python train.py --d_model=224 --n_experts=64 --experts_per_token=4 --d_shared_expert=0 --normalize_top_k=true --balance_loss=0.000468 --init_std_router=0.00681 --lr_router=0.00063 --vocab_size=27312 --norm="rmsnorm" --optimizer="adamw" --lr=0.00196 --train_tokens=273900000
Below are experts of layer 4 (counted from 0) of a mixture-of-experts language model. Rows are named router (the router's row for the expert), gate (a neuron's input weights, with its number), up (a neuron's input weights, with its number) and show model dimensions 112-223. Each number is 200 + 20 x the weight over its row's rms, rounded and kept within 0 to 999.
After each expert's rows: a language model's description of what the expert responds to. This comes from a sample of Wikipedia text that the model never trained on.

# expert 27
router,204,221,201,182,168,183,197,198,215,223,218,217,169,187,178,174,229,234,194,176,185,228,214,210,184,190,184,192,183,222,181,219,192,199,177,212,194,192,179,215,206,178,189,165,166,176,230,247,191,208,189,202,211,185,213,227,188,228,179,178,206,180,234,210,215,193,215,202,177,193,183,200,188,176,169,203,201,241,182,203,185,213,180,221,204,210,242,191,175,198,183,198,189,183,191,220,201,198,191,207,185,198,210,153,227,174,201,184,218,214,170,203
gate1,216,190,235,225,213,220,228,158,200,215,160,187,196,195,245,212,199,213,225,206,169,246,209,194,206,191,176,181,187,183,213,228,192,212,218,230,211,245,223,240,200,191,195,179,198,188,200,214,214,155,200,187,186,193,207,214,232,202,190,185,193,222,209,242,176,161,194,184,216,228,182,200,175,180,224,187,206,212,189,181,168,178,201,212,192,182,178,215,183,175,210,206,177,224,210,212,166,211,183,209,182,191,188,181,194,182,196,201,194,170,159,214
up1,179,202,192,223,193,176,188,207,229,214,209,213,211,206,203,230,206,193,214,182,222,191,191,194,222,225,193,207,173,204,165,169,180,213,170,222,179,220,183,206,219,147,206,197,223,199,179,189,201,198,214,197,197,188,216,194,213,201,173,189,163,177,240,178,185,232,201,194,192,183,206,196,214,205,188,198,179,202,224,209,170,235,214,174,184,217,183,199,230,216,192,183,223,213,198,183,203,179,162,179,196,185,170,219,159,159,184,170,204,212,221,180
It responds to: Conjunctions and closers

# expert 25
router,181,224,234,183,160,171,229,222,206,202,197,206,176,151,180,228,210,189,211,198,169,196,170,225,219,214,229,197,211,213,196,215,166,200,167,205,192,218,192,222,176,213,186,183,180,194,236,196,176,209,177,229,210,187,184,196,188,213,208,240,169,169,188,187,199,170,225,193,197,203,199,187,220,206,179,214,171,201,207,219,223,221,166,200,212,221,225,183,192,213,213,219,208,211,214,237,216,225,205,190,188,202,201,173,209,239,223,178,232,160,209,208
gate4,236,204,187,192,183,187,187,194,195,212,211,194,167,185,205,180,229,212,206,205,225,216,173,177,228,228,221,167,232,194,210,196,176,200,204,183,217,226,181,193,207,190,222,193,211,191,224,209,202,214,182,207,204,232,207,208,164,230,203,229,211,186,195,207,159,224,169,184,182,179,202,181,211,202,196,193,204,217,198,179,236,230,191,251,214,166,199,220,173,231,190,170,216,223,227,183,223,204,232,211,188,180,200,155,205,231,188,219,191,221,202,155
up4,221,207,192,173,205,206,220,209,171,212,220,226,202,158,213,182,245,166,189,190,204,201,206,210,236,217,169,188,207,181,213,191,224,200,188,201,213,214,173,189,170,224,230,213,214,215,205,226,222,221,182,185,186,230,185,171,191,204,186,200,230,179,171,204,176,227,160,182,210,205,205,190,202,195,231,215,179,201,206,201,221,217,190,183,193,200,204,209,189,258,186,193,190,213,230,195,224,221,186,214,188,188,228,171,212,230,205,215,199,190,192,185
It responds to: List and number layout

# expert 8
router,246,212,232,214,178,181,220,215,218,211,191,192,172,141,188,184,225,192,199,210,170,195,198,221,179,227,203,197,183,213,214,216,160,200,179,201,219,198,203,248,203,205,184,184,164,192,239,196,201,182,196,214,196,185,199,219,198,235,212,178,200,193,216,217,193,164,206,166,210,202,173,208,221,194,190,230,170,204,191,205,183,209,192,208,192,219,240,173,200,227,195,211,181,178,172,265,186,183,204,167,191,205,192,175,230,209,208,151,237,182,180,207
gate3,207,239,196,197,201,199,212,207,182,183,204,177,217,217,206,182,197,210,181,184,208,199,181,205,202,190,187,202,206,154,188,217,153,245,178,150,204,198,181,218,192,169,231,206,195,172,191,167,233,217,224,230,188,222,220,210,218,179,209,225,190,226,198,190,197,240,183,189,225,180,196,179,213,217,186,209,205,206,228,213,190,208,218,189,210,187,220,172,171,160,210,187,182,224,227,212,228,240,210,189,206,185,188,218,187,189,188,219,172,193,219,195
up3,193,220,217,196,191,181,196,174,238,227,207,204,203,178,189,194,244,192,222,213,177,207,204,227,209,229,234,189,203,240,185,176,201,191,181,252,180,200,193,188,212,218,171,176,191,193,204,209,203,202,190,190,185,198,184,182,216,197,175,184,197,164,200,174,209,166,192,192,178,199,201,186,179,196,240,192,202,175,196,222,221,227,185,193,197,222,168,229,231,202,191,187,204,182,207,206,190,155,217,199,175,217,238,180,243,235,214,144,192,207,159,173
It responds to: Infobox field markers

# expert 16
router,194,218,207,185,178,153,213,217,252,192,196,186,197,169,195,201,250,206,202,191,212,224,169,234,191,219,202,177,208,227,192,196,168,204,189,180,166,186,197,232,233,201,186,184,211,158,221,215,191,216,188,223,196,192,182,190,169,209,200,195,191,177,237,185,176,187,180,198,164,219,146,191,203,232,173,205,205,224,186,210,199,201,161,216,188,224,224,196,181,206,192,209,187,205,193,228,201,196,242,163,166,214,210,187,217,195,206,197,200,222,222,219
gate4,199,203,229,213,191,203,200,186,236,195,194,225,209,216,189,217,213,175,207,199,201,212,216,195,182,180,180,190,196,189,164,207,180,225,174,223,202,207,199,219,200,195,161,192,184,193,213,202,168,209,192,180,219,176,205,207,184,185,195,177,185,197,223,225,178,167,211,187,221,189,183,214,197,193,217,167,198,213,215,196,189,188,176,200,175,199,165,210,181,184,222,212,227,184,187,206,153,189,184,198,196,181,168,190,197,211,185,148,193,230,157,217
up4,210,193,227,201,197,206,210,234,192,190,218,208,229,219,206,220,205,193,212,212,180,201,210,202,193,207,159,192,200,198,203,200,207,175,194,207,222,202,207,198,200,218,198,225,210,177,225,239,181,225,212,206,195,224,184,185,207,180,196,215,177,173,230,186,201,193,175,197,225,237,188,229,215,190,216,195,235,218,200,175,232,184,214,189,226,206,185,206,209,199,217,191,181,207,213,209,185,180,211,177,176,180,178,202,162,227,207,168,171,213,163,187
It responds to: Function words in prose

# expert 40
router,226,252,202,236,154,167,186,194,211,209,210,197,199,175,190,209,211,237,209,206,201,182,180,200,195,207,209,181,172,230,202,172,193,193,208,188,204,223,229,253,213,178,193,170,162,178,222,230,209,191,170,197,215,169,165,199,243,206,227,208,194,182,222,180,200,164,203,190,206,219,165,162,174,201,161,231,203,210,173,192,170,190,176,213,205,217,185,221,192,183,180,209,188,175,193,250,176,194,196,166,177,195,202,180,215,205,211,164,231,187,206,202
gate5,201,219,207,165,198,156,176,178,237,182,205,219,196,173,194,182,208,175,208,199,208,200,221,209,218,179,182,229,213,168,196,209,166,186,168,193,194,205,235,191,227,200,235,213,205,190,189,182,236,166,194,200,203,228,178,186,228,216,206,212,210,173,193,201,193,175,201,222,213,194,202,171,200,187,165,216,196,183,185,193,184,197,218,205,203,217,171,195,203,193,215,209,209,206,192,220,222,205,203,199,225,162,234,204,212,214,216,199,196,213,154,187
up5,195,219,190,202,150,203,174,194,229,187,193,176,172,150,209,203,197,257,201,244,176,216,208,192,229,192,197,179,183,212,184,182,161,204,207,204,198,198,210,181,176,229,199,215,213,206,183,162,229,187,203,197,205,211,206,175,197,223,203,241,183,204,225,200,184,231,197,200,207,201,198,179,187,217,206,200,167,154,149,215,185,196,211,158,216,201,213,191,183,206,221,188,243,188,189,213,201,178,199,216,205,212,190,189,180,230,209,203,229,178,207,195
It responds to: Table and infobox labels

# expert 17
router,211,189,199,237,162,182,230,171,196,195,199,199,214,188,172,208,220,264,200,196,163,204,163,221,231,221,203,170,202,203,209,182,178,209,197,173,199,214,199,227,214,181,206,180,150,188,199,202,200,219,203,224,199,175,194,214,195,209,218,232,177,190,202,187,198,174,196,199,184,212,183,194,175,188,174,201,195,226,201,217,191,216,183,198,184,196,216,193,186,194,205,220,193,191,206,250,193,165,221,168,192,222,198,202,220,188,170,204,211,187,190,188
gate1,220,208,198,208,203,171,262,224,198,208,188,201,177,174,209,192,197,190,191,192,204,223,188,204,191,184,195,225,225,190,223,227,160,200,210,218,194,213,203,205,201,153,194,208,194,168,232,219,209,151,200,226,199,149,189,182,161,175,185,176,222,229,175,221,226,210,156,158,198,221,217,178,199,194,192,197,214,221,213,186,201,185,193,217,204,218,197,205,213,205,221,203,187,164,240,225,192,188,211,214,200,207,197,174,198,199,210,195,198,204,205,217
up1,177,198,190,176,173,226,222,215,180,200,225,221,177,198,197,192,172,185,193,184,204,188,221,174,210,210,222,207,228,160,194,228,172,185,200,193,166,213,204,160,186,173,191,194,199,195,197,220,210,169,191,215,178,185,174,184,172,174,194,194,222,199,207,221,183,212,161,184,221,205,221,241,194,181,189,165,211,246,223,181,196,216,192,216,198,189,190,218,184,179,211,180,200,206,203,210,195,230,200,232,220,196,184,197,186,171,211,227,201,167,212,237
It responds to: Table cell starts

# expert 18
router,236,220,195,203,173,189,203,200,199,209,211,199,206,179,195,173,246,239,202,195,189,211,195,203,214,209,208,181,207,229,210,204,205,240,161,198,186,191,163,235,213,199,195,178,187,163,238,206,207,212,153,193,214,183,237,174,188,209,194,198,216,213,202,169,199,183,209,214,197,193,176,154,185,207,198,200,203,259,191,208,215,201,201,215,174,204,250,210,205,206,171,193,175,207,208,220,181,217,223,198,150,228,213,186,214,180,200,183,224,214,199,192
gate1,180,216,213,210,193,220,211,209,211,194,227,198,178,198,182,184,213,220,214,211,220,182,176,229,208,176,198,230,198,225,209,245,220,189,180,199,194,194,254,222,189,226,199,212,205,204,177,204,183,214,202,223,174,234,163,189,206,171,209,178,226,229,212,214,239,210,214,195,181,206,192,208,211,189,153,216,192,179,176,174,218,204,188,170,186,220,197,186,196,129,187,239,203,207,214,201,184,251,206,160,180,188,222,171,187,185,198,184,208,178,215,171
up1,233,213,216,219,192,211,231,173,168,241,211,169,224,208,185,177,211,214,203,214,204,196,221,226,187,191,187,204,197,191,206,224,225,211,202,203,229,224,178,201,206,215,201,209,207,169,199,235,186,158,211,185,159,195,220,196,203,207,190,181,197,237,163,159,216,182,184,176,208,174,211,158,186,187,201,196,207,207,202,187,202,161,184,166,191,194,193,214,247,187,177,213,159,148,202,191,190,213,208,196,193,220,209,237,162,191,199,191,204,181,218,164
It responds to: Verbs and conjunction and

# expert 63
router,204,239,205,213,181,145,186,203,191,202,203,180,188,192,200,197,202,233,213,195,193,180,200,223,198,221,186,178,187,274,213,214,190,233,226,198,207,232,177,214,218,170,196,168,145,172,224,226,220,191,176,223,206,182,218,196,200,192,206,207,195,200,185,199,184,214,214,221,165,201,192,183,189,238,181,209,200,204,207,191,209,191,212,178,214,195,198,210,208,211,181,220,177,199,185,238,170,179,228,184,188,190,196,181,203,193,186,190,240,187,213,190
gate6,186,168,170,205,196,190,197,162,205,227,167,200,208,188,216,202,192,198,221,218,200,224,188,198,178,172,218,189,183,200,200,188,178,203,218,201,243,223,190,204,196,175,179,195,213,203,211,226,200,202,201,229,194,253,204,183,199,217,206,223,202,195,176,195,187,160,206,189,224,199,212,226,209,208,192,191,223,210,207,210,217,209,186,237,206,198,225,188,211,154,221,215,259,184,204,182,213,214,191,247,216,230,189,188,166,214,200,189,215,168,223,204
up6,188,189,240,183,196,218,211,194,201,189,215,189,195,194,216,184,178,191,219,201,206,185,225,211,207,194,222,176,204,205,198,227,243,184,179,217,199,200,180,181,177,203,204,241,183,218,200,233,163,215,210,169,231,179,195,240,189,195,192,208,226,221,204,175,183,187,196,146,197,192,183,226,223,194,190,162,196,208,224,184,210,200,184,195,232,257,195,193,211,252,188,194,239,219,191,222,204,218,196,236,187,193,210,197,193,181,203,238,159,213,228,176
It responds to: Table row pipes

# expert 10
router,212,224,224,236,185,179,221,221,230,210,234,182,194,192,169,195,222,221,228,223,185,206,148,226,234,212,194,195,190,238,225,182,179,207,172,182,221,195,195,234,206,186,225,179,189,195,207,213,200,210,201,224,206,192,193,189,239,215,201,190,221,203,223,211,211,197,197,177,208,233,160,180,204,241,193,194,193,188,186,179,202,208,182,186,197,203,212,185,179,215,170,193,207,208,194,239,187,204,189,163,160,189,209,146,209,219,169,173,221,176,223,200
gate1,209,190,230,207,204,177,188,194,237,205,235,198,169,196,191,183,202,209,191,215,164,223,205,198,188,148,179,223,206,168,223,176,197,233,206,221,178,164,226,210,165,207,159,254,203,189,217,202,234,201,206,187,181,181,208,179,201,224,183,205,173,171,198,203,221,191,193,177,204,187,195,193,202,197,202,205,145,208,234,201,191,204,187,223,187,203,210,190,214,195,232,229,185,189,183,226,224,193,168,203,220,194,219,214,198,164,197,179,205,195,180,203
up1,187,181,206,231,176,209,200,195,189,205,201,236,170,205,178,178,206,206,181,240,185,198,231,188,193,212,232,211,199,168,182,186,169,238,183,216,232,209,242,217,206,218,168,244,172,209,216,201,199,236,200,221,212,202,190,157,208,193,201,201,209,183,186,184,214,183,193,200,258,176,197,193,203,196,228,209,204,180,178,216,177,183,176,183,210,215,182,247,233,193,178,231,204,224,203,209,211,207,187,187,178,195,223,211,228,188,164,228,190,219,189,208
It responds to: Byline words, word-initial pieces